python train.py --d_shared_expert=0 --activation="geglu" --router_score="sigmoid" --routed_scale=1.41 --balance_loss=0.000465 --router_bias=true --init_std_router=0.0268 --lr_router=0.000651 --norm="rmsnorm" --norm_eps=1e-05 --optimizer="muon_variant" --batch_tokens=[32768, 65536, 131072]
Below are experts of layer 2 (counted from 0) of a mixture-of-experts language model. Rows are named router (the router's row for the expert), gate (a neuron's input weights, with its number), up (a neuron's input weights, with its number), down (a neuron's output weights, with its number) and show model dimensions 0-95. Each number is 500 + 40 x the weight over its row's rms, rounded and kept within 0 to 999. Numbers have three digits each.
Before each expert's rows: "comes before" lists some tokens at least twice as common just after its tokens as in all text. This comes from a sample of Wikipedia text that the model never trained on. Tokens count by the router's weight.

# expert 0
comes before: ":", "s", " of", "==", " ==", " by"
router:538427431496470559429411497513534477480455526490540474474441505541589582488538585467446492542492522548538536480552467502504455501495578596533398469511512441571523511561530414493455495391510531511510533446426501504505502439480516450520495526504426472547513522480422522535552502480452484491
gate0:525525578418447502452511477437475529469494471519493553506506490481580499478494534532518480479489487536508478471586489546558464562511498421520547536532554553549516484515455474528561484439492543504471448523562486458499479468438473492499539468527443521521508507608467493524518498454507502473
up0:494512514484421487547539473458557500481488457439566467467525534478531534506450512540517598526513500533497515454553536481488494512534457430616518500501501528526541528536456503575498465461446524477516552596490500557521476489528509572461497486554418508457466455462427472582482480521589496533
down0:471435520505463487537513475504546461537485523492511506534497499512518424478475461563502467448480487508508563493489540548475565528522576468560491472438511492504465555427441444523512494455521486408561509551566526586547490543517510504488541510526479506507498443564427541498488488485430526484
gate1:616493411536413500447537548492525546431561480469458468540491489501570468504536522507558488532516488533504520509543513556513494542537569537451526497462539527576479535498488545512515515428471497458475537540527545491518441500434468500539478543464532416536476565440435553576507466510537518548
up1:445469525443536446553414427473485460457492499510492529507484494487462532529478465450468541473490523476492523476489494491492531434425470407583440507523452477475499473512493440410560458513495468583502463418467435511472527479539514544473476477522448563462513410495521463444493522489517456476
down1:530460533454572466583555494467438493512440514503516563497438474451512576468450462531463449527461472537440515520531481484523512493517524492513478512574523486546497511548533526540475473526486506490508539493487533443443579541453493498456541484454519496515482419531460501537514526530500494505
gate2:436524506469459554479492541493517514495493508508520502526510500476430467463547556453489582507514491485488507568455460461464590534574584550562467491493553474467497478477420496527541542507573512479513434466479453493518545545509433499540483506543545435610511489534510547536499474446468439507
up2:539443535556513484542490489497506483486519504525548498515456515527573536505417477553496421584476515532478485475535505554546415506456441516470532489509468526532464547536611534496507422487429457514469546537484520479533513533481593431452494482427486544427490523473484486449482514592537495472
down2:485567505430472509455531461488534507546609543532496560467529435472496552513471468475422585505485497469547492484512497520530535503469512480521478492468532450507501472490459503408534452553419437499514467503515535489468552501555454509476497473463533496555492478413535517484440460559501445497
gate3:530492525494547523492504483469508495489428495533502465485514571466493530488508532541505463509480538557507511544553482446485511463538469541521499527451412491503508544491508410482499588482578482472436496541483548504513588437534501496480514546473540412459564486494447581540473576510488460470
up3:488497451499507455508509604441487507483520505518519504506486381469489475540523461435424506416512493452483507527532538501506448499460498438525448520500548408501489547522463577532535500528487544527514511430518460499584428555461459518479482499516470541488467524536472433430499474502469472458
down3:565501479514495482453538485443535446524509521482384554497458522524444488495558429394478464475489442490509425543478526495525517516483533507502490487480515570360475469516525495517450521551536523417501464520514441458480490545475471467481492570500457459505522475519451544535518492522527517575
gate4:451507531509462499485509567425557508485471547524498464484459474470494506494473566442478525505495507516578437506461456508502480518498564517533413444455551419484518510526557548516509607546445492499484472484428556455468477557438444504421503497578482567509476533545479594491473488543550518508
up4:529515533529474407465534480498476472478457468458531483557436511433513481489501521542441508524488543494498452517487514481440467519517502506449510495489407441478529521498511506570558519548523511476500508484536511503527488426487501526480500486505458504514512498487608524466509539520498503515
down4:505507519401503490490480524456480514490491479522514500458476548477449516575485464505426507521476474500483506492471535475533463497452493539522492558489470523572569506565524473484475510487501483462520493501525533543485518484488542504550476486538485496446521432530381501457417598471479502462
gate5:463426523553475503502480471521552513482488523468585534491509520561524538557491512430496448523584479482457500461447431562503491496478510495519564520475503491566493546498490502532413547514476480507516416473435576484582446454467439479568504488504526519520505473450445519447483487481485461507
up5:485454512544492507458475511511540538497444544456618581497455493522465551540522509442551433465546476546500437474464439518539480503470497516494505458455449476504499536500492479451464473514532487464525497544498468444579453387487453520507480499472480444509499480476515458502533480465503549514
down5:518512456473467535431483501531518524508513488500499561473482557536536482524521480556478481430507443477543506544487477527443498452517496469511477471463470524510525510529537450568549535548469521487545525504511521468478513452506508484511544505465476565489468483474505528506449517420498500492
gate6:530515493486567595489502498584526486491519554464540491539430427489540546479543546483501530525559521505443525514579500536574510491523485511561515483508558482488560588444520483577477578490531493513535396525519441455553433504489539550478498568445431508477517503458509572495508471553443472526
up6:516528547485496388480556486472578499417462364537477493466530517568534503516488516585465542596464503606522556519428546487487471550478504562532410497488463508464480431553456443446525499354498497549492478537454509523498536497518525533566465490480514508542538499581480453539517447496476475486
down6:480463483480520499575536448524495541486497484528539486487497487429445489440494476568504499577501490461426509466443537430552537484519512520467552528462450508483510445518557526518524456498535515486577463489496468436431481518443396467495443471431450524556581451516510462504545524469517539486
gate7:486486496544432440489492472539510551485473531511546579509497530523477481505503484449485564448545498464517484530476489516490529486460498534524399471539488427440527501508492426469531519457526510555527499457519485594496478478489569478529485476497500486472490419481557547432438534441459518494
up7:482446542450506379502478442523486577507468503544512488515467513571383503578510502500538530478530415500533481525403538511493509528457503543556433508491524484470488543453482446480536530445654505492515496490516485504441495483464604430568556453558552507538477453468507528456420548481523529484
down7:473466468477558510504507490556537485477445501507506600534487486588444445513547444496486472504530501458521519489599556448528467482431533538473484497592507424514533499457496498490459480496517487473538474485504490551517535545477525498488431466543515469541492443554528481463490518525506574467
gate8:445477479499517566502446548447580484514492500490492517446571460526495508361509505517484511559531522527474576531534523555474478495530524447438611484543500498494521495507442457477568482510517488509484527526488489546588489524541540449489515543469501405498506455485581529563498535469406452582
up8:489517520503536519514461501479526502506517493441432527483562451526485502444491530552436577545512485483467488513524530540456484492496530449504531482546544529499521558429489515526567477536599470591466540499556501538525525526537540490536380545449510508508472498519520497544534508443469450570
down8:495542557496502475459410503475562462493519452442517473506587506536509521547597482465450454459538431539520508506574571534481551506540473441525499549496485400494508547458523484465505487549530436508469504495461513540442487537389488485535507507437439525503419489512478520544461532465471507545
gate9:458511446497416556469487541441524445420549518552445491547457430480502516465537467466466479495546454463539505615483483573476487555485555501580542483541555534508503513533471489541483492413551412477508466482483449491479461502510502582515470540480398523503461545514564507551484504495513493503
up9:440470545499520498526489511489471534460534499514513514521512486503488499458567446490486489549532560461484548535424462582499433513557447530507547530533521482463472450483415537499466546443540459461495486513551499496455501519523565509523486506464428531532502525531567513571484475464464556484
down9:454496467540509547491450514481458515547519479456521454494524456503531489519562528493461518473504525494504454509471502481514502473497518537490554472509498526506527510509479520485544464510476431447515541458525471435456484474464528540484473574539510426469511539483475514478447466513487461510
gate10:510487511475577504503465470521509445519505635486514550503462470526546562465508489466571468496452518520598538502507498483480477534492564525456508504522523422503427461482554466514561511416498527506439494431464515477438546521475476486527517520545504425487556429492429548481550619472498499491
up10:458511504471568489438556572485511504527534507506560549453519468406458509581449538525499461497478488406514527530533550481486485422523483510602417444497505475567440441482509458442473502458493494558521471472561468486550466473426390510582500561427546449551448521507486421527513524422462537532
down10:531547517539528513598514486522491522467454429494589544485457530484455578523431444529486477544492565504513499577555542427557567580520478501487497503445437485458549493553461481471493543452528478546476460504447495468489494493547523517521547494510524504544555458514534409543533467483496550424
gate11:495501551475529500522450467507490570504458584441489509464549530495523489437550531586578535475591503484510638547492482579518507456513507524428543483483530495504497479478526564423502540469480544576521585544501523566563465526461513525473544478551571501580575442519494504616517437428459537506
up11:513495435488487455495593511505458479485526417511470532514469523486532521604449469402433522521440429528514425475506495468507498524502450480548461483497496499407522561569528415534456488444529466508503476477552490433504510493554537543503467513489462528440496537506508527393461541483581442483
down11:542576467548419425492458527504525486446516596492521506535522475485481537487493505514498477456512462479461460556477486441580507512550479442505517516446542505481472467539507482444551457519449450488436511497510480482515485604540399565468551474415467526456452551507470520521490466426473478523
gate12:566457554510481457530467509478459485462520436513530440580479492417604550530517487450442449540587529453507489475576534523518510496517526443423516453562528510471509514557487506515447512567447473626470516459465539519480421523460471475589458473495507528476481545524456497484522445556547466498
up12:474523561527540502466539507491519477499517520530489580458532521553499489576451504494545555546465538493506450463459423496454520563453504494508530530415583420493491530544469494415526496432574470467466487465508497449529481453496554523451451526577450534506497509526587502463492537465462416527
down12:431502535538516534463512472446558492510490466527513554489506482550433549563517536436520509478482509479567531572492509509436505599561528490454570529507456459545552527533468573458462526471495440499511478474523547513518497464495521440527498483483517560467539490536497383525540497522515561504
gate13:562494504475474466533517500505488439451489442517491449519517485518516468519504522546471540462464533542529553454517476545578524520526457450439504539504481523370485477524509447539515550458503487492534472514473543501512552569545496537454409524480445515457514467509510437447519529487499425579
up13:638562519495468464509591478503506439482508432498573492532526511581448454475506437424530470534511535522504462487368481509538444529497532509483530518470421597483546405538511447492538536486525458487505426476553540544453473507535460530442436517562471612527526477517447507455515501489489474505
down13:538450506461538540475457473553528513461434479510535519498532516542423452464442486501490569535480565547456490561447503475453427470531504475444494538483582475540457499458444380561528459477532435507517440530470458478508464499550498547487515497488455549546559488512431468533495493514510537503
gate14:474476529475465554551445499563511519458495427520568525569574551478422498528543485459509457508544522485436475549551472505473485574480471541536524540507452511506586512483467528480455486515530461492515457481485531505491544508515490473497500571566493442437539499501492517491552481534510534542
up14:495527609403509567529458529507503518528473475533493570494513537482410508476572515506504441536550545483484495504497522529519455554489513583478445517513572543489499518475463480526478484531546495507548546535480468521444531531519555434575471519527598443468520459509468522498544474481483460439
down14:524502551475462571528496510513533470472570509456504522575476524496508549493483433558455528504508463535436438497493486593551548449501544475571407507571502533417568513496474495493508428475514459477502425512515506555526500518520480459478492557420523503502516478530459459520544556436531471459

# expert 1
comes before: " of", " in", " to", ".", ",", " and"
router:491455485537484574396528470554537424482546513508529546529533518495530511426525438517550510498504527457499493501529518523504408571485497489463470502558493557466508534545548437435514562529557515454511436509505562495537507494518470345504507499515532471517501506471480553486513534524488483483
gate0:490508494585474503424522496521552561442483489474553502544509552421469452497459487489424557483427503545508540547476455513471444498493511485500461476471496526503480479530502516489523523508528508448439548500486568503476501541484528455432517510479578452477436553486488506571549535487542549490
up0:404430425449515551467490496459505481472490491468502522510521497451492529476519493571502478509471495455504489449485491520507393450471538463498459507501442553578594538526489479487481507477526619525518573559452520506541442503530585505523581472523582443478415502515515503480587507511440594507
down0:487509552470517488488529426566429522536537451477521476482476532590480485484510537541565466474519531542505473443526518509516542483518471558492504459462523428529441541468503514540503481491441467548611519512463541439520496521453447520466539495475486484514522397545508527526545490544512546558
gate1:492512528629467563530490500518541606501520448487545459494537511548477458507459504467497498514455432442517516441522512494488493544491562520515545514511427550497566456603535495500474498501563591490551494528462433489485475449548555458485490522513472413517455469489458435462544473479491535424
up1:478422484597458540500504516500510570472500493465551508478486482553539504459513478533570547518477412451498498450516450495489443462498565500556598500527514559517564508590561569520511485480529541473502532502506484494484447442550518527482508504535550510488449428508427486510508498543504516504
down1:527430486527508544526588482464513540544480497469498578445483495452530539412484493520486459510474515508542498522398519444467502542418499487428495524522426499479418489521506503500480485557525529595558518481545506553488491589512516475480531562496498498522470500557429524478482490501516518461
gate2:434546522464540470485550536498584525487457478489474482468502456514511506519571479482492567528533525547473478491581485447476477514530557515499449491488495506522517495484534431549545511520479485463539511504463440484460448473431514454521535496510498513462476498603495574497449484557520529537
up2:510488457464512542519512515474532507476561487530523489489515495514571565478452468492479425507550510423486468495426483456465511492501522455414565472585496457570523464544481554423402568472596458481480465526511503466486462574554500507473482482475493503523517511427527518487470482461505479452
down2:459539490510511523461568517431542444537528420466434477398508497480492468569478462501412480500530496463489456539474578559513547516547465425509535500494507535552520500517544501518467473454401541509510482506550489434477491572557517580532553477532459436501528522524475504458492529451514487442
gate3:494458441558533491493486472500524477526481537476588424466517543534515441468449453539489464484453436467521483437451529469475470566481523543493548500556454560521490500473572493443475510495420566538519471421518519552432554518489507465491518468496536430520489524487550460565527486518447526412
up3:501454496514521516507470476507518478485487430504577434462595538510508474482430458527527540510469424467515476484446469499439455500470484523531456484554522534533482560477525517455533565452497522554477523478531516570487482540530483517501499490512509424517484463430481516454570513558572506482
down3:413479563455554505522567548507501494448572474505465466526471557488543447513526470480521485465534549432429513578471500574500571469497453475471523501516493512463519523585527495527524424526490432554481453535430550437500564537453499494440540550473523473470486549536490443523451450506446464572
gate4:463551491547442568520500499460505481469531528523487515472499514488505535464578524489508547514561459461497548488440500539463459524496553470525549463407515561548517427546528503479502485570529548502538485578506459530485495553491493476557424525517433501555516435540557559475533526484484475517
up4:586422540526580400509494550547485556532504451482509528484519560545506469541464499511411492512449428547501474505541491533470519470541449543452485457501490473550482515451459474523495533502485520505474502440526474456487458487478527499525451481518487507420550561512463435524484422430449509478
down4:473455547536500468506552507524497503510502479555430500463516474504548474509490558507461469455453506551512509418532482439473435478402506505475494436582470471455540471496482453521536488450512512516521486459399414495462480509474430403582554416549513502492440540461525480515417551459487477503
gate5:545544589526559496440547444516507493460523573499522429504483517548479527473550508526559457554581502448519458587573498475495457543519488448500523471559417479489494447502555469512539526544583522521492548487530510488578511495522537399559529486431548513476489456525503509433465520479498474495
up5:493490396530491538576464561506504510517492413529508553504574504459503503503415496487431529451479508539497565461430492510472542458481539541539512475453518550514466531447476557490440485479450570500468469490501504473428491522507422530420518494533472491499509527451464511533524426548520482531
down5:501527531472564541545439497493525485488475578453519484462527487459475453556452529469421454474502543492544494459497487536521510473562514481476528528514504598533500484549546555518512522507526478471479529525431520502487485518443497504517486547472501502539570523523529505526558520521516500477
gate6:507560515532525575453507527513475495476529557529546546458431532490511486460564505469532558477522530450505570518547463533426500528544538502568515455494456486542530458495470456510457494495491500480570532507591535503532475527510434563473551475494491470549510446455457575478538507518520513529
up6:505504483539497533526525496513503468405559536569487560504453498452512453430559507527501549493547495434490569510526453493415535537540540498554459445478418468512530428486426486523446463514519504500588503522582552541530461528485460516477556504545455504548502498430449551445528465466565488529
down6:445525501472442511490446515544474542462508448506545505488459441499483452535600479541542510416453536464462399537482493568474447526500491501465476467487469569532540495484429545444498540446446473465499513474572555528495470601430466499511503511473570502455482544501537474440529437502465469550
gate7:492502499413516492451462474508567517502586474456530562526515454466540531540525497466466557491465526498480598474466507527514524521482488542546504504484514533485416457492529419568507536512452502530483478520448490532566476501522483536501498480514494530555549556417477527508470511479557512462
up7:554524471548473468510494478478465480439466545568504437520433490530504475506429523501526534541474498486498520523511511521528524539544507460440529498405485498537464456448550518558498510596490461497528524493449533465460516485479505524534502505455512512537498468548525520540528465548520558548
down7:514510539564534542498526497473448520465531552454542478562461506515615524525530496540437435461550506488577514552424487521489528483630511520484469496426468511474478531520519473460497410529502498441419494473456493514544475491442499543539528485569488521489553479526466540590607463477546507506
gate8:536591437546484493558495517442515521480542495533544525464474489508529493451512538541517474517535452497519484447494520556483509452526496550526509407526480510505563502510530552579508479530480508529508537492468460511475603511549437465524483518500402428473458532462513622480542485548415544512
up8:516452536495486483468484526539511506496456455508448457397497490432517500495449487482483517453494517470494498555548488450567505518480498569485505547419496510524422502492489474586475492502484495475492495501495571448533512496530536563454507439522581516509554421553544377500465550448537454473
down8:531549513451492498480464572499455493556489622473515525504447554514477528438449474481407497545463575489464511571447464429546469535562456502521428520573502532528453465539513497513508611482569545518460559472539420495518470526532586477425484514525520473543474481513482552450549474514571491465
gate9:530525492501433452400479525493506546575513564470509553526581516474525577511488512412476548528477495498483528519452481394468520558491534480431565521499529451527496515528514492511496504531489541506507517519462502468371533525510499532477560489456510523486493481515537508491469476470420487491
up9:520432496487463442511515497486528450493554492508493469479457534485495494486522478409507505506534489496499426503499515487482498542510459466500535413522527616524518482476457504471586480450484462547565489523491432483512522532429473602484505536441461523459526436553503563559530471586457512568
down9:471490495481452592470507416491498535459475562536516432453505501494578489536566620547647523545553473423501461483429485553443556487507479497531500446497467497544480540520473552449519530415515534481573504505503566479455537461493533496516493499493503528486508549536534512495584462442560455520
gate10:545469469513462474481492474479502459542470488519453510529534480548449523493465509506526492498499514533495526452475465501532468549498498438436562528675506534605491551503498504534479477555547464522451471533541485473440503477503473530534521484495585521537501486497496514550490507511482497507
up10:531417513490451501480506510480538465467497549486489519533557518522509480473449484493415441552535466509470472500491509480466542499508520438411619500664578526528591551527490548463504488474528506497518484434518525557596528525565463398500505496439480472492505584466537473496485502524472417537
down10:543425497541501528504533532491498560581525527436532504492535504535534484518543486569437437456535427516388489494484606525504553534558473516510552462436520469491567548575513546504507494448461498652519516504460483542511532556524501457521552490554523500366558512573489492499520503526537517491
gate11:538566489519475459579471531511531510560494498520472472524561462487483456523517468424539486473494483487478533473470481450470483453513483497563432461480526543444557471523590491516498509555521544483569508554560468473457492539556493505441503519543463526430514412525535487536445480493442411497
up11:486511520479498506443541513493472590455514512471465481512482488485489540496461470486480523494546461488508450551528505511555488549488481504561490498560441544504459525491447526480498466475476550525508426442484505458552539476518436590482453470487530507466485487547479519477464560538594542477
down11:518510445493494510489471495479536518482435457487515418530463446582498493520532527468445396427475500489472569592481461495516530482507458465547567541392553442553585471512511524486535451566512600504515491488434514502519594438470515521459479506443459489552546491502562528538480472501540514495
gate12:529494537463545466541502471528506546527524478531511439506493468478531535475535499534523560511558548495457545430460493493516487491522455515530519536472513554498454479506461505539505536477518459502519451475574471428482536515463465478527557494553501531527548444445507444485489551578555480509
up12:436583452530437494474511507486481420550505538412420535511489441509488483474534498485487457476377484533527502577545494582520535451473507482509499465508525483502486543518486450453518479493563499529447464538441474509509428439525520513461444450448502540488475563509466534476499541508430492459
down12:424485519515428507478476478502563458530469485575502534406543503506415483456531509512531516438435528498667534522499557545491524500480507492401458485542457475472512463567510520506520534524498535467513529521535521552513566498499502460468484550460480477462556524492563554532507540442447496509
gate13:547513477526435518483483475475514543485489462461468471514468482503546488546455523457540491502572501480539435481510536496492499558465461486507581497501534496510511509463481483506447487514523515515476503465507506410466420481485503526565510442469450522535472475505566503519536559499508579536
up13:507514519553465553552510482472507540531502509467479444480479521544507462531474487469516472518586488497518458476515546513506505589467426475510581500486519528501511507442398512512448462459469516486448515479502517446489408463499461537569468486501449516523485504516560520496531525565494558506
down13:501486454448449545478478467554502550430526517542478497526509455516575533492531543544523472428537474511513481535461576452482467511444454431480453487512479495469469504457449488579492405495539461517534449477477465492459470506556457444526500584418510473567516494426497484515519498485475550541
gate14:550493512567510477439503465428509557516515526532480487452513592568496496474507485509478456448535532515503463505589457521521539566500531530469545502559475495461490464415515469514608461493535509450555564509499469473590493521486448463534451462524507454438484466547454500434518489466555436487
up14:582485485421568486497496541588482506535496450509490521473440501438505521524523497476501520540465470477508530455453552459491535465494467504511446516437597536491501509546446489505378609484455527534477469511496476497427501469541518534558444489477505520543521499412464489579436502571459535523
down14:471442512502559557469465576489472471497484536530524576478540455460493539485606513498474470485496445521498505509499489443433512505546526485491449567398598499485491537561459529486503486473460475446514479488568506476482513457529481513390587569494543448463488430494529509535445445571526451433

# expert 10
comes before: " the", " ", " a", " his", " their", " an"
router:517501518502519499496467538475466478530491457515460514466518558569492494483466545487542465504579475530513516508517495558470427467545518445465546478528494550566479523550504500445483464499482536562480557492511472589544448552483503416461503509489469445478519520506483524506557427516490505541
gate2:466472474474472499443494524514465563449479493463501479485521500636490485436441539475486540477547480528505471465502463558493416550481505446472511498480410482579401501512487517482543470485481493453507576509477530544488457431501499440476403492545434474517510514467435496476477467414527495454
up2:509473515499488525568517483523495430549531484514431552549480520420523540614520463529510458536450538478511498552469586495545535469534537543523489508517574532483552528521524519502442546485522448496476434523540437491443508546479501539571600491420571532505485488528554495479517542555496567550
down2:465497452490504506558478489443515532565476417579445555471474468432530516426581492490480508487496513475510523501480452505511480520569503545515532562513493466420583509466531427480424576505489512430543479499475508456521511498482505581458497516489445449545574496521581428470623489537557556438
gate3:591491531483471482480530471467535457535473469533480548520525485532515502427477511535546512531495520477632483493500454544458495469506592550459501463491455532568550491532506489447537433533453535514520448508531477568474564442481533445485539459547499528584519460471509528515540496473499485500
up3:485461545533487404503464465500523528473474480511461480470588476469538476464553532556500550495528534472523472510582490598458471507482525491543522463524557520528508474461501518473596486486469518493502466497629478537480519480508550440458460481480530493571516415494444465508499547495481444440
down3:447542493413517542464499499493536486508556524476531549524503512554517505475460473451484505500489429494482552524469501516476529502567475461499506512477486447510491559466480486505478525446528478445461446482595535492475533508545561485486527498555466579423461472530426400513487502439526486501
gate4:511516483436502528474484482484472526550564542565479548451620531432466547523570504525506449530524567519494531484509475544533462522554574527450517519491493620449456535495504479442453503543525489449511452512540586550497494531455546421398430510565533478488523453570534505585509514496541477475
up4:528558489386438506569441514488472470507547519507504574500620503495492509516490558475490528560570505532524514534559441487469503503548496498390518505500556512493476479527526455446562466484482474517477487578577529581534436502466551461537454547549527521496547509549493497518475489501538530498
down4:550576490458434490533450513443524531498474541515535575521518498514494452515502518491459553573533516463514512445502543481504504520498521526488549465534532585499499503519478457524536568517507520521503473498517456536480458522441577561497516543504491473512538510485509498504540539552519504482
gate5:442436497432513466491507544491490527492531464518533478507532483477546543525503489517459569561491489494546526528496523505457496550530515520540468469482446456435476481455590516419438536497494482534509554447566524450531519545543553425446471511453430551499551546492503477435499502504491457423
up5:395453483431523451503565498527508545479498478521533469483570519514544537489475516533458520596418458493506494504499511484407519482499494534560441460485510481493491453456527493464453487511536529527487459484548489458504527542519568467464442498519458579488508561485515500462448500495501463462
down5:496483593488494394459514548537466480460503504517522535493464533521417457535502510540504531456582481490483413547493572459543495418488505419493534547443513480552482469525522461452518473558479537481509548495492557522473537494509479507487561480421515509485556522443406536440504434537435488475
gate6:464409532457561494571549467519467535506480473428482476511558501567532551439605498561463471477530535508484464511515471520521444510457516499482449498485498578492503585537545415452519513478487542427583521484430606476490493499420505434474508507478536425520517543534539477464486482496484517482
up6:472467507479557511584488493520502562554472535452490469470529523538479496483545530548407482467539538502499480489492507472512486501477539529534431484471455586519523532489534450467504517472487589489566550486400532448447533501406519470501497524452538439538527533525528493487517526443505539413
down6:494496543495432480501540482542490477456486482477497426480514545554417490539434467466487497455506593509473457544514441576564450443416443486464556479543424522504517469524477419475506505503541498494429460459469543528503451517474519509451501510450515559478465516596503502561393475507456507470
gate7:507444455476549507491518474485463526530489517531595512486442519509546504475459502465593544512491480512487557492571508503534545560505432494526538469473484441514499558500519468511537520427564472480527595542491550514583510471516600496472462509515503520483519539474494543528479567496521579498
up7:500543470505517527496440499504497508517425506534525499508490488474537484387511491461495457482511549444479475502501521510538518532465466540546580499531552505447555480552451520481475513514489495494489472485489529508527335492537531438583504540488523502507485453471450492553455481442558501465
down7:471508535497507463476522486509435487449555521538479450513516588557523538493494396463551459482510578497381502540450480551522487520576495471468513506512494524470518519562565515469511494428498506544514428433511497520526450597496583493443482487471518548468490476473490503515537523488547482427
gate8:510515553468528483488399557518566497508477529511535457466489503466562479536512548530525448497531442529522515471477483432514409471570536474565446497559458521489440474469418450464552445549526530456528503457424515510535558459497560501477492490577429490479516517464423630528536428498553458536
up8:528531480538469493506516500485483493465529500501424568581477461529412506483469454460499572493451563476498501549495522473522525500393538486473489513469509516507569461516573493494436512466424470497463465447531494465524477532438440510549484482438483508490545487495522427450473536488494517572
down8:560478503531478538504558455426500473431527503491550415491483533483478446456486458540538432472558513419587493531519460477498533572464487491486549524464489456514540514559485456461505550512416478550592534517527534517501503522514478512500523522451489486483492457524505513432450527554498508473
gate9:495584520472492494474444494533524463467559529465530484473524509450457503550460571468457555480495483547542513510519514520474508518537473522558517503470519543503423504548547536562534539551537562496556506530507523494499500455476494477520432411510500439569530476502509503533489480490548510562
up9:510540484488494507516485455650493474453514529436535517499551511469454504540489575490477558462462471520539490480497493537507436497553457508553499527504500547463472502546460563522509560529491487480557574542522522489482497471521552472529510558533498438576525533500522452533501465469530497510
down9:512502467474442557520369460484448513454539520456497547473492477462522429481452535462504463489488484561445481514521537447413505435495533457472504432512634576497519532450509516533479449540490518488465537514527527521416519497536478475525537503471517466550531502571534465439542449450505463448
gate10:497496519592519513510562576482541514518530417557608477522495503483488479480467476575473502486549434552507527547460465471495518570570503521415561529538453439513566540475470486526479444510550542508534510483461524490493499494500494533447502500495548499485483513538467469482469488519522508550
up10:483481490586533494450560564489507526514443446563494445471479527558547544518513521492539547446531528548497582511483493562471545492462490493530584481463458491536543494487467596484589572458556481451527517529441513492486478471495463472482516482495482522542479540477551533437529449477474506487
down10:542516525496554497409457506496520503522517474429546405518494546478546387523429527509539449468504508482569524517533478562482516607405469425517521472553555510467463500477503427445472540460508537493429462449423496503489476438452501453479515493531547507532492505557483549499510453508533475528
gate11:484511461476443454487488549469459519528495485562473498488520496495504499471542484463536546504508520549476519542488450453536493528535520495430509493508503478495484474540566552500573511539518513479500550401543502537499534501480525466489469522503475551509581465506487534574544468449549418431
up11:471533533451554491515524575568481490492479497457474527510524539540555517572539520447500486546487532466486470467525427440530456494520543567449491473495464511480501385530562555481492504447435487496545553546463480477591549483490399512497409493473526423530481498456477506540528482463627519495
down11:477458478445528496470495479475481550522541457530562514459503485533444453495460487510466481460511537464486434533435473475453487550415498557490488426540468501454526482496464544501529500478545494480489478525461548568540506465570473463485483563496456517556476489519528506410558491529492445510
gate12:492544555482485458494515511581465515533488491504375493520561543500480471596516468421498439554567439490494542525461488489462438428493482443525528468504450488516453509499514542465542478466445441496543488530497508491520448549467533452481502533490545546498548471484500543455529450465483483500
up12:496455446584421478512515542406490472431522517491498524527438508540516559478365545535528519429498590504527448498490480522581398477504479519483508536535515496457440481530553468487473493432580500514478560478448540481494549471443470493519556465550400430524463564544472456491533518540562469541
down12:532522441466538502497539468449650495426515455514459469446505460480612515516514487533438474519495483535522483508563496515501526494498498463458424404496514432501528482400552485478496544505466519521466517471480523500568485542502463481485429520487458557509470463507462584478489526548523473488
gate13:445502571482468485507516526531541508543474544497490459488468563558486468500580533536607457572591472538502583455493511518475379511489547511486482495514482534602504501557533548505486473520522494489531506518406537558490459542582468471554490519477518494537484430476467470502483417460512537485
up13:475554585408431501519495557550509509567477610509529475395478533503524506465534515496538468500591517474483546433470502419485472517504502477480546518529471509537534456516528543471506513629500479502524547580495513533507497526621462504569505529439454527521542487478478492470504484494510503423
down13:485533469458509472489515505525480497508513499539546569502548534540519530547428447563531506450482528463551520542425521558572509443549502450457455513468513452487361501495552479473465467467483515547481503578493507535508495503518493502397508562546484492429408481549447455509464537539462517518
gate14:443453493453549541490492529539492491441426518557493503446478551417488471549488535554486513538491502483506505438484524514443496513474533530587454488543473500416530506498455525509446481406515484517494520487450557511522523551625599491489472490485452529508405491484516466599457467512477526524
up14:470457569544448487467509573519477612544510446512377481458602527519541503493489457387524550493454417450507587523456527420489470450548442488427511482520438499492455473521562448540471512464462538458501515575534482511488463507480491524533453528479454455470534508503513510527571496561507474469
down14:507490503487459536528490623410508473497469473552473502536485533518492402530473437441492467456457495519543516488482539479518526475480540507498436508537521508546475496499480491506525490470580416475493432479478540467527483521470544441496449522458464471533557491477545496523534489449450511526
gate15:584477547601523534523466452614498529407502546509533501471557530494501495540506595502486489511528471390483524449462527518541537461485547564516506485573532526514491518543444471495516489479520493482488490506460472500530517523483492455480518539455471503478464521501458492544493440436513506553
up15:498476462425509505534543517467493464557579485457485452519482493468515517402491453467399478523504561511512497524478494533438472540485480492497475525517433514478557526433577527498483501505477514537529456436530522449508400510487456527561524469541512443512519508486513535406493523546508455505
down15:556581444501511534536425475504519467526487483494518464531510481489505468498496439441465432478486439460486542504633544571546529566482425492561445559487449482514460575447484483484477647446545428498525530503515557509503546509569474535502489475496466529495568477514474592437465492469467465480
gate16:493491495516506448400491470484550475555536479525494537499476525420475466506510509496552558550500537513600535519480536460511551510510416510522552507468529503505445562504534511451496493468447504519488533486508544480510512497435561494541546476511510499558506471464443521453484510406497523497
up16:488449473480534513514490471555527512488449444516530425464495477319494429485490503474468585518570492474517480447514540451498541562495414468587508460476504544522494415542532567479518479532453572455570500511483483488518482541503483517538487510449513499508508548421490532530453539520537538459
down16:486437446539535474491472479487541512509579469546485481448490539439572554542476501463505484521471501447515541490391447556546487468530574514535583533550509471518490429535503437477519513500537484495542457457472495489469510511455499543493542531511506518492513490541566522505542427468433458548